config.yaml
n_layer: 9
d_model: 512
n_experts: 32
experts_per_token: 1
d_expert: 480
d_shared_expert: 0
activation: "swiglu"
moe_layers: [0, 1, 2, 3, 4, 5, 6, 7, 8]
router_score: "softmax"
normalize_top_k: false
routed_scale: 5.66
balance_loss: 0.0132
balance_bias: false
init_std_router: 0.0105
lr_router: 0.000915
vocab_size: 28930
norm: "rmsnorm"
norm_eps: 1e-05
tie_embeddings: true
optimizer: "soap_variant"
lr: 0.00176
beta1: 0.95
beta2: 0.99
batch_tokens: 131072
seq_len: 2048
train_tokens: 1465000000
steps: 11178
dataset: "wikipedia_en"
Below are experts of layer 5 (counted from 0) of a mixture-of-experts language model. Rows are named gate (a neuron's input weights, with its number), up (a neuron's input weights, with its number) and show model dimensions 0-255. Each number is 128 + 24 x the weight over its row's rms, rounded and kept within 0 to 255. Numbers have three digits each.
Before each expert's rows: a language model's description of what the expert responds to; "gets" lists some tokens that make up at least twice as much of what it gets as of all text. This comes from a sample of Wikipedia text that the model never trained on. Tokens count by the router's weight.

# expert 19
Description: Hyphens and ordinals
gets: "-", "–", " first", "th", " second", "st"
gate1:120117132189129098136120084116089105141144122130105093113126151149134129092141128131120118131104129140147172150109152157164167110146115077100113138117099114119115120116154130113116075122145109146145161132121141088137118131152097126123125108154121154161117120180136111128168129136115107147138138110134163121114149157077079102142144143124120101124102169123126091136150108111128121126149130132141111135126135149119098118140113142113096083121083146172131097125134143136148111131147118144153094092096119093076159132147101119120151166077119123112126162121094124183170136129140128140088138137085154107125138072129140132114136108185166127088130126122086099121193113093120120129141139116125106150126112117121125053123109104112132148079109078107180141140128091150112164113163122
up1:114139111170145095131147121112165098139122126127147120127112129150141134086142098132156137157113093161125158091090168133107150149142147104155132197105144163088122106177109142097176109105128081087160152100127111099093120148121107151110130153155139135136148133104104118163116127144118103178194140119143141143123143112112141062135125139078126136114118111171139119100115122119094104112087141134149148114157122123169132149103142122109142138180113134126141093107151118149109171107175110120146099130087150154135127102143094132116118136078150150132111184145123106129196149129133127116138128128103124139137159114146113120072135159113123099118150134133142154119151164119115148163145182129131083136118115129124156124111168124098071165162148110148165144146135099169171108124120152
gate2:139117141093113115152119130125132120113133134129152138095122132106111135136101142131130116150120151167154091133104089139117118125169066153154097128092109108083163083155164113065104168140131171122160143139165119118151114164139141143124158154132113113143126103154089197132112158141158138072153097148150122113131151146112156100158124111116129124118136112120125131154111132134120122144134114070140120090153131155102127117135166139157173113167156172141126115116122134085108075121152130161136106144121153098105113115120107168188118147145141143118117135153168089169140141114086161093116170166141134106120115108133123143096108140114128156098125161124168145136117113140133124135124116095129109108130117122126148092181153114158094110180167107161097159124127117135092127111129144
up2:116144135097124096118129095160135142097115125125102167140166107139104134099164113119133112091128106124124128077139130141147144138109171131126162164183166113177158119138175168141118112117114121165091139121091152090143203119191056138111064153133173107144147152150125107122122135112132113087142147132158194132121085126118156138167143159124125130164140153129118103153148148179103148095148148131084118193129127064118137131117078114113081113160150126133140113078094114152118125134101133146115146136172103142115139104170126095107085140156088143118129128134138152109092160121159134125154152075129118119128130143151124066111139144143159149142128098154129156116096109113114162122130152143133080094108132133138132156104148129137114146121075119116174105097105109146150108112086142
gate3:138119106115115120097107146128093125156128126158086120143176159128091134147119131125152114142131108091104126130129127106118147124125130137128126139159142139125083105166136160114085112136119187101163101135110080105122108126085119180093143094075125139111135110117107158084101122144129118107138113115119105145119131151131138116107134160142135135161130088070127158162142127132091170169106200111106104160134148161109141122111118137087157127124142107133111150118102144134123113141131124130122142123127153155139156133104108180130135169121132138132169129121141121136157150126084161113088150140169162103103144205140143134123106091120146132135141123151139099145126099066113163123150153073135135153152113158122133146115120179138118086127143064121115155102079135171106101128153128
up3:141073115114160138105153134088121150145130105164147122132086145118128134151129150135149136165155169109159134157144127086155154112112124115117126152160130135115150139136151141128132134112141077137133144136145179146127097179068172088127128113145114117144134158138158141143131110123075111156139099100153139111128118144114099142122115126131139148106155105216155188104124122141137115158137113162095100096135160119160115157124102115155119132122134121124163136162143148095143137095106129138119153147090127127126139098146144066128116112153156099116140127110144087118159111116119095121126137115097113146125110076145104139146127127133101104125103178149099143121135135153107130114121130128136158116117124160123142092149118103121105121114139173148123074160102076141123094128129099

# expert 15
Description: Digits in large numbers
gets: "2", "0", ":", ",", "5", " Royal"
gate1:088071095121162064123098138138131098153128141139117133132094129119098104115104145115129157110086137128142068136103138153086075123117120125107155131171072131108119132130153079101153091127153138138150128110144181127143118122106124180092122158155098133066093132123103179093131130138087126122151122140148126140164136071130146131152133102143112113118162176128127132106132145119129130107172107072141112152086123125099132132153094142158091122136135153133168098146177100101110161122129123100096113149153163158124138122142141116147141082154149170107180115098126112134180137129118128088158137142156140125104153118145095136122121106127117077165098145157131116107127146155121137092102122100044122125098121132121154141153112141119120132132137128123133128140101152129085117139121085
up1:148139117115165116158107139142126135126124119126133126118130124132102109122115147123148147157099127128164090131100126152138156112186144138127135127146148141130150146127107111117147135110118112094125101123111206157087106151126155131074124122132133124150121141129076128101122122138127140145142099106143116165135131095132108181153080089129126137112169154132131109170105140097108090123155116108159129092144146138143130114121127099189120113126133108133136132155146133097082117164130125109116083144105127187069123112110112125090158122150150132144133153100125110092106155114142141087086133103138125176166152142086147135128085121094143143137153154149114080142151163155120123103102118127080219082157103113102137132138124098115103129100099175102133153167084125113131174147110149
gate2:171096109140121178113134141098094120137129134094107104109119188150150173158142114147136105154124173128130125183138102123130109109101121185101139135107114105089126147140088158111098082137120111122145157152141125184071101134115124163137137124098099149126142094127113123113162147119144107107140082159123104110124117126113122176132179150127134135138116106137135141140119120132132140148118150148086154105113151167115111157136153137112129082148125141126140149145141162146142125157085132123143129103167152104100135128126113142140126129149133136109161167140152109129074144149113116154105128149098107115154154170129168117123107143089134129189128156136109158128135115126114162112134117130149157089143125150079151113194131115155136143159159128109140195122151071140124144105094135
up2:112134144135107109156125095147153144130107121157102135129149095142090137167091136120087112131141075087125106102104143112115144145147131102131126140155116144112125115124164139159144146140106120131143116135123118138118154117144115146121147111144139165157056160128145136144162103116143125130119195070109107143145099119137159166087108132127134100141124129130108133114111076165116143078168204123129099123121108080124126073134131113149188205110118127112132148110145110131097097141167125101118139111119158101124155118127166146117158155127131119107126134171114136122122102118150128132160101139134170182093103088113143114139118087134139081107152120101150083145151087150138113133100137105113103147130147137184144094076125123105120119107118120113098112146112156104118121126179119
gate3:100089141097123149122162165114132115151143125118131122147126102140117158115094117138105138113113121165114163095127194144081110097107164132112097110151135099128120109146136108141131076116074131150145145135146144097138152157105138116114080114148100124112105141121139162090145139186174136150112125103136133128154100121121117114158177053163132173113198152130087142081124139151102156113123150177114082141144123157150097125151137148163112141138133134118099129163127124118146141090138112117111154136103175168110161129145133170124083099125125102163129095191138106152153091110125117139139127120105138092081121148159125131136103129124117118159101120132161124094159144152136140111089154088130127098152129167123130165118102139145155173132125128114100139129119160127148167083139148
up3:135141107110136169110140116141133135098117127152140129146164141119122107138121125131101118135162097111149153154128092073116115127131111154101119115113125113135134156114141148162114129168110139102156098116163106138089121131096103172134131111113150134131110124121129077134170119106080124118145113164132111122089131123178119149106108149145139096133159131115125155112096142115136147134122138063141160132097135152141126102192057126142144147077122105158108112099109136107116115132120111170165132129151127120135104144144158085120128140161135150127113139119058128112153115160147124158110113130119124115165105110112126139147137127107136140089135110088125129119104138108121132128169098108131140115109132112121105165103135109140144118131081123102140146158116121098143084154109099

# expert 18
Description: Chart names, main/technical modifiers
gets: "0", " main", "9", " US", " Hot", "=="
gate1:129122185103133131129153126111114089152147132115136139180152135106119116096157136131150109102152105124074111132103130126114154126141086149087105127135172130179121136139122207143132109123116148120137144115083142172142114131127139125091153151083147155130100133187110146129175105087157137166130147118095105116115133129145047144126134130142116110166146120156136135103117104112139145123149127105125116165137159160156124102146099108140150081118127140105137168132134104109113124145119140158114128115105153136129133104107117177145121105129090118137162113119146114093148121149169126159101109110159155095124163078159117131131171108161140095125118166125115081132162134138142108106118147154118117190171149154147125157171118119108140130119159143107143160112125127160144148117108095
up1:163116128147126134126119112111127146134134076127092129150115153089147132178124139125156126134130142130124107142129130152071153134130119105110129112141151129106103107131078137152115137138093187099120102160128108132085097121104145130171115109138093129133096094131103129158136132112105155120110145126130146146143092133160135142189151099127118097124092091102114145137159123100076135175126168199135162133154109131159118113138150152122149173145105137136143122095122177120202154098143138118135145101097109093168104119166120125126154172111152131115153137115116113112143139142127086130128113108102147130176142175138110088125121107131105125147125160118119177116138116095138122112085139147156148168156136154110122098111118178127152131153112143113117109126146096157124098146144143
gate2:082141134087122151140186125148151109131118149152110103125142175129089132117056139150151113154155145129134153154118144155073110101077109144116100128160120130141128146113162085108092147157072106078123159147098115144177122128119090144135137142127126112134153140164112155131135114149109121105149080135170103144155120157147107119154144144115116125156158077146151113172106113119086113131117108183120124116133162116102156122148117095129140136136125113126149140152089096105101116107108092133085117126083179145129131130139073135122118112191145084079110123105151133156116128110095134118128122132129121153149117104118170111089105116160128110167155135141136118108139088134113113098113136137106115138115156151166119101127132123107130130168109120096163130164127115129124112162153170
up2:096125147115088089130089139189115120122126125155113116143098132133107128108131082141113140128102142124119104153118127155092137104127151156117109104163129129108161125130105167120104128145085118127112143188123120138141146116152134075116134152100115153105104104183152135127164128168141124084105124139106079144138108121154127113115114132068124139154134120119136110129141168144096152163145154114083113119113112117156135119137162121160157118097138166116140151096114108139112110142097119127148090101145114110097103111136073130113114125124109078134169126140129139144114121120113150149112170146127148121164114162193169122130095167098113130128194114130101116123166127097148119122115134134166119121144126166181153130114126117209170138137121123115112126122096143135139131119123151
gate3:118133162130116113124125145147154135122144145134141113112109161145135139134111122145067133131105139133126125131148177134133145114134085084139106134117129100090163141107093157132144112118125122132131121116166137147170115113139136130185132133102146150145133174128145105141097086147160118110144129142161107136124137125143189167132121103177114124147120168176147087176105092090113111142140101158112128136104152131145186115122101169148138115167135100128143120144136101200156111121167131120101138172150108129136146108149117120126148128153145162105145175087147119112144102111100135153153107156138130161133136155125122101114143076106131145135113136112144149156086117127117101146112141135126145129099119103139120161114138139101172135149132112117159153097130105103097129126101139
up3:116149069097132155122142130129122127121143147117130101109112111137123108138098101143141093179116120112157118166107118088108115116120143132119141115144124137165176140125103142149099164135144096156105131066051118104122118182112144093095116167154120148143121150156157183122095152135094100141120147168114136128141139110133090125141154149118127149133133073147110170110118129099168140114117148125163162128105124137118067128153146073088161142120135135133115106146151126135088131186090108119099121110172090164110126100125154125113166117168106138128133094140130114170158129128187154076157116142154112109106118115138164109098129159146073134133093113124089085100111131143131123107172129143113127108166102132165139130089133145169131140106155075143130118133094154088141105162126133

# expert 26
Description: Table cell contents
gets: " ", " |", "1", "2", "3", "4"
gate1:135068110165122055157133140137141123099130129151115088126110120159139105122137125134112123129108140096113099133110127109155170115156133137149140149173110096109135104116130096125099149096144102154153121135159073163153175112120071144107104172140118100161134131102099146121106148173101145088099169146122093119124178116139126155116162145127117135106125167143116115140120168097150107169143151108098133121140143131124117104124124126137138127100147120127118128118153095119126083136115125146128114159125139110159128128136120141071130132099144135101098142134141128147089088133131118128127096152136142111103120105156122128144101133132128092135147127082121126173122129135152143140125146141108125161140125140143134121054134092128143129144115103093161104123127142130158101174203109
up1:127105123158133105132122074130127127107133133104126106139102116117124116152110132131125099129116146143102131105090149053142122117164144134155129133137129094125098089123110080119146128136146116146145102131133109128151136145118089143107148159122116146138148117083087196177090129122120147108110179155125146119141164098123164124130169138135125102094132121112112133155114109106145054137148141100114136113156129145112119105129123134108104117124117094116092114107124139114109046109151156138151115136104151111142135103124118149108140159107113126112108150104164133173137115154139123101078143154129170128119092118155124093137124121102107136136138133100090122117114159131097121136113124119126097149184123140140123130057127198109117143165103125098156150135093116082089130175158082
gate2:100077121171150100103089140106188101148081139127130138138115103146077137133156159115149144154154099121097138106122170140124133135132129152115128162146129100082082109144116099127149078146109124133146105120131134106168113123157123147143123128126126143120125117150125129122110144117083090108112149108171111129124151107080124145114174139157130119110113109121096102112141146130155102141129105143150162130121153117096153136097155143115145148117159156074121152132179139181116135087124122133135148142130093178093141140099147128133122109119106126163154132114121108119182105082124134145140079119074117087122142114124113134100146096128164126134140092151150145155153111093134135147125125095079150166105127101123103125127124124135142117134113106147183139121131094175116092069147130
up2:107144126090155118127139117140097127096128095132087121120145102079129128123129133127163124144102187094157128114147090106132132141128126113175153116173124138145134062116147169120138137129133132128119110141128162146122151108117120131138119178145144119121128099147136143164138101143149144149141126163145106102133092099137123078136105141051120161094221135123152163124126135156110128083120141122095064108158119123164094152161157120177112129098088094180135114154111087150126135121149137138092146105106132128112155162164121085148142128143151122107116113123075135135134120125118124158154133110137095137124120081105131140118127096121145164104120115108130156141102121117173125131146121187113175134153142101121110139128121110125146115121115107095106127112102140138126094109129150
gate3:139117100150134095155124135177138144134131130129083133104161138146104148078138120132130169115097106129142168160161090101085128132122127126132115154156150077117124145093142152122110107103103138146154110149140113092122084120149117119107138101125163117150132133149146145129091112133144142084128160151152129136074119123119130066159152148094113126138067112149136145157128127120143130125165174121120085116153120113084134077132153152110105139169119114122133133130104118097168100095195150109143130102137148143067140122128093139159134146137119088152149138098147115148123141138126100168136117121105103089146159085140125132146140103175116132119130151099112137091115108130151176097099138085150155093123120143161174122142125139107113107126136159080160168184126134137097128121152134
up3:163119150122107155094129113089143130127111152137119135146126131086132104163091143117133075152124139109082078099114129166141143127109118121118145104090106175129145120110101103115143130176126143127109151142124093119167159101137122156171086132160111091120101147146122111113133128164112104138083121130119108116151104133144132123109090122164139150103165151135139064105155128125110132150089112145116178169116155155156137147102130133120116127126108127081143121131189138173120155177092119152120135160066141114151124127124141118111147135081136160127093102139090143105079079107174139111109118156137139152134130149131168129102107151090150119121149111127121141161119104135155119167148118165119121155146138105061120142127097130114133145108143088181116100096168122144136107130157127

# expert 28
Description: Coordinates and measurements
gets: "°", "′", "″", "3", "5", "4"
gate0:113121136111150119116125116122128141114125125103122135134089102120148172099142105143116139121118114108139087076131134109112137151152141138116128143160131122163132121127106119144117128148091156091182125098149089146125155108175138096102062124123121154130116125124115143149170161134120118107115137091146138098141138079108094105125168128149111111097111138135099139143153141149134109148145106087141125141132118113117113152117146168145094120107148150110121111133148098090125124136162122182099115140163130151134120138108154131130114117174153101126112166107153101115184155149117112140152111117116131135105130147172089107094144134106107140108162132095146122121162158108145106101142123122160093132114120166093111130059153126152134160099099109139120160162105094098084143101119112
up0:144101159111141123126165133126113125112136128159129115113146138130112134130065108131134146140140167124126146099125117143122102124102112128145128097129100143138101138159119119120145166151101091079130106159110098106159123129116113125107176160127124163125125125119129145110110138144134148118105134122147099128157140125099140132132150130123120123131137146161111130184120072104135179116135050127120130121079164107082066141140125157107119146142133131152112147139137140138142096136135106114138096133194117158113114086102115115111181123177119120186118123127167105123145159136101121168111124139118133109145124192156119180137111153134120141130143124109149143121082082125095138137127103143136128115128105102169135144121114134123114144161103162161084161126114121115121144105142080
gate1:163136101101125141140132148131125137111109134096176125157121165153146130139130119129107134106109150118141145128093079155105114124126108147167117135134104111109152171155138087126119143143119152114109081132131097114117133116135121135083143089125140197086146125111145109131107139120123116153111115143166127151126126097150119151121137106137110135103149062094138068079135142142200113132139136118117121142147137159091122131147108144130139119118100145181105152160119125180094175138112131138163118129158136172081123104148165144131097100095153170080175142115146146129129124116193114130157129110111136142127091164117076158087154126126118156153107124098171148137135120125138131131161145134100174155109151139098149178139145121136098127136139092110118168107158120094162084081111162
up1:115098146174119104128132130122110112146139142175116116118134106129109138141087140135116130112151113144105148106140156117137145107141155098098159145116125130159126082096170132113127121118126082143104162123094144122140156151132098135155158173121114104164109172119115138112163126120134105107140116142088129127146131174119143130150119119116138105123084163176118166118087122132071119096109131151143149109129057107122121086093113081120122144153145093084145122106167120119153114119135105085113139122100140095174156138118131116127125131159131093175078111137145106144118142139129124108128087138133122138116140104146158095183116130123125095138129125128099072123063152142096163119127119091117085114122148132152142127083092095112141129131131122189098108156116125131124168150128086
gate2:119144140129127133123169129106187117098138121117101114139163118109096116158100139146131144155123131134140120130106113148074095116088129141114129131117175174129128118161126126116130085129112121147119106140164172085166118112172131112174137132134082119141140158145188121139136118178089118122126158125090142065116130140142087095148111137115117122151110136148081113146154090103138106098115089119094136124101125112144125144088105134118168119105148146124097157110141139137122120088086136140122160149122109136171124131104129139070143150148136101115135124091111100115158144105114094120133083129155109176158145102119125135118144132145136094146092160152121150121124171109133135157115100110119121116132144133131107120198107087103108133121175143217166112113060126110137129140154122
up2:113148107151123119110091115122148140141136130059100110145121135105116101162148141121135131125137140145124097152087058157113141139096116134144141143108155162098130126119130141121124128168120135157145103107144122145111109132147159100132134122165106127073126115159128135151129152169086130116106123141091127097129142105132108126144144135185113166114142138124086109116122152152135112098142104154086165123158098118142128133116130146120128116136146116138144152123122142131159115084105172122099122147091105127106123144150135159154095128110133125131120122104086148113177130146147127122147168131110152113155116102110158117121114147115084066096168141130154129137129135129166160173110087153097128164131077123111133146083122116126125130149172110170092097123131148107119183182160201

# expert 21
Description: Match scores and spaces
gets: " ", "\n", "–", "6", "==", "3"
gate1:085150095123113112111122146133106109159135133118147101135104131145086110135105121139105110140134087153134157126106129149160107113130170136102178111124126145124121119174098142136113094089123092119161153124155148140135118113098132141135122142109171103160116126094099167140081062100140122153160134159132132155118186134113137106138136099141120114133093119097148084138123147139115136136169127091142091151121108126134105171136152125109150157128165141145153160121112055094165170100133141091118107156102103117163200157103085133105207102092156163151133122124130107166157127089149115101131166076099106110104122112122124127092128161112139124136148094138131125147117134106169158132161118117145102115148115144158185126118128134133121102123104128096104136172135143141156146125141110
up1:076146062157116092141111123160138125135117132128152123174127108118076110101131116114148125111112103152144145162113121131135133134119143122141132114158125132143132140136122121106177102132136138108155110163097149108138134082097116142127134141117169110113157138126149146126109107150112133136147122122116110137093122093116152131121097120154126135100136111133090098167095130102138080128122087055102140140106123144095159151122105130135144173083117114114185099098128131120078133110168138131115116140144125183095166133113123172157160121138129150113090081115134134144158199111163185123099173120136099108112130158077076142133137134112134146121145086185169171124120146151125124139165114096130144081141126134148128163117145129135119071143146113101116102116094112098121099126073142
gate2:100125124194122105121135118101105115129155116134115141142137141110102150104142150129140160071109083132126111153125164135131138136165119117149149143123130096134130103185111156091086083123146101136162133148111172082148163088109165133135133124147156104146119128158149166134127122128118137123127111152141131110088131104117103104067143138125092108147125135121137127131100124126120153128110146077160203112163179113095149129132111147130110138169169100120120153103096142107130122095123142119167128151107089166112138165103138124163163131129118115114140138095117119123154121126132106141100141092126168090168101150146135150083143126125096145144159125141213126121103126125100142109119143127143111126129134155124142126094117128114114102133115143110112122112105119145101147171156137
up2:118129111167123097112103129113104134159116131140135132102125121120137139156131151135139112128117069133138103105095116102164144127121114139158164157180114123141109117130129107124098146138102126099116140114142120126155143188104104102131133135121118111129135118109151151090125145080159120141158130119132089142118128137084153150104155129092149121162168107132158140116113139142099140129125122116129131105116146128172125121115148121109105151095173133143101090123110134105174119162115110173116136110145097083075121163124170079160109133122157120179100121134159121155096129154140161110151111126171132152120143083139135117164122131121148134103122096106090096128129116120114125141097165141131128134143160127114170115109120129082077125108112101083131118154106102107170136173142135
gate3:151135163124123072127138098120118122109112128139157144130131089133123148136121105140085146165144094118095119090111115140121143117151115134115119125150129121114130112103113111123079111123119085138158146117125107115172190145162155145117082101135107110115084165128106147169110113140134141168144146121134153094140146098150100144120169106157117123131171129111151128129138120108079139125109094110117137182144138163123119140142124168131096130108156132137128116132130138152151145141106114100165110120142142134139099145129136116180155119124099137151093105121111123122114145120141126198168095103106146112148099111148125150116147125111108111095142074109161117133117119120116146141155158149130136127127134128095101168081131138157130108128142174118140112121156142119105132130120097
up3:086076087143146147091183190158096111156121125140115139139138198115136125121144142138138144106119176102133139161145107135119141135109115158133151151136122148123106100122143131152121126119122106133133097111144147160088104079123130109161174150127140108125139130106153102119113127163143125133151089116096095134130169177135157131172073159114122072173130093118111140114136146086125109142126138146098141151147114113107132107128141090130142135112093137116112148113115109128098104149142124169081118150124123133145173150090151088104123132128172116119123162129140130141140121117151071106092117117094091163152136120129156120147133106178138157165080140130116136141112114164129166131121131159160119117125146126122134130136137114113172136139116115114140090124092153098104106096160165

# expert 31
Description: Opening parentheses, years
gets: " (", "1", "9", "2", "(", "8"
gate0:094149134123127112126132116142128112100116111130148126103124093111099101110162131134102109139068111126129111140167105141113118117096168130125186103150153176106144116118090150127134133112090114091125131108090156099114176090123130176104124142148153115101101156145062132133107118101111106116145144107154109129100107107133133102119155133150118133105137147124126113123136139131084142128138127102132112107148118103108149119076117108115094158106115138100093142078131098103128126097119169168148189118147101101113124083120140101133135163147099136159110117100119162106100132153144181142149110122127118125126153136143136108148090144121097138161117080138127106135121131133127145102135123112141104132126140112136123125175126121157117126126083120187125045145105133121105100098118137
up0:101123151091135124129123099154115121097149120125117113098116112106145116080139133131126133127090119144104134117152096097109114132101138156137134076128148153131138154112080129132097126120117138095148108115109159107097162102165139159104112096144153136086108158121111147159115096080123111111118125147127124135100099116179123108122155117139123110101135155114125144120141143128110124125118122102160136125150148117099125091091122106135069161088119128139120150118088080060135111124125155152141161111108121089161110111103149114136139151125151125147118139147128167104103118153133175118149124104152148129146130138158124107145100131096094140177128115121135144127120142086146160116134141137146081161112138117114128132147140093157132144129047113180111037155100136124153100135118163
gate1:137117111118128119103130105103122131084153104108123113127114092112141113113128129139133149132110133125122114117124167087095135132154106125112179094164182156098154129134105131153131128133129099138147184092166192123111167135129155112151107150162107120080104162109085067129144104095121084138136105104092145102162133074148151109095133086119107176146147134141109144122117175114136120131113140104120111147131144100174094110139125130157095105130144134157083153116107073142179145106109125118129141139061149154149137143168168123145099089112111123110094173157099122097110105122108134136142115105145099136112105135167126139110145142093086101108117127077137170112112103141172132110123141083138129131098118097096121135102135114158161156101045150158126125112112160068151156153118113
up1:122104121120121153169169144132142107138101135143131161164140119164141130149112111127147152150148126111096096116149087150148153102132177142102103127134140100110084143093127145133146144146102154101133099125106105105134124121158132141118125111117138130152173141103184148151094140150153102124111130116077127165093139135138119170131095161129131142122140120156181108143153145131156113114076111131086120097156101146145170114072109165147175164114095112148122154184180148104127075125108147190116129123173137125135089094091125113104112122112134154128152088117152132148113117141151111140089111160157138138129161121102144125154134121137117127125129115111140135114117136145100113128121129120117105088088126132144121142091128136081096121141206134104100143156133130128137105128147127
gate2:147107095136124103118124129116127140146140103105085145124099071123102144123167122126141127139131150137084144075143145123140129120120134139113089113147093121120147127114144152110128130109109149083102114088122092098146125083111215150101153135131123150180131094123093157105140118115095132132122150144141189152119169098153114105094129125128107138092096154104110116112146091149139171156121122105132111177155108153110137109120177100150105107183091117105073103108101129110154092072184124180154131137089187130117139091149113123127130096115117090119137122110108123110149139126082151134149110095093125162136132136128100141125134131140150143067169132133109116104143121113123151119094165129131166123138121135127130126113120144111132137124116117130127170155139092104133152133116163
up2:119132123100116160125141131095144117093106136133160144149129161114129129124100139121118142138161144154150111148095142105110109143131137131122118153107166133181120146140138139140177093124097108127125140124154128133114120123146118118175130114129125159072131133160154107143167182103105089158087097124142119116112105157066129145123095110137125100163144119166159146124123136135152117080138142119151143163113095132130153115119063155128162124067108121111093166134135124074111129130108117128128161131142110142110165181113126153126087133139157145165107162170125135173085120141163126125140164111150103094114105103150138110119087162111094166135106111137101119121095120162125167132142139121072074116134147099123125152126109114159118134118174136097153085110136130156099156148132088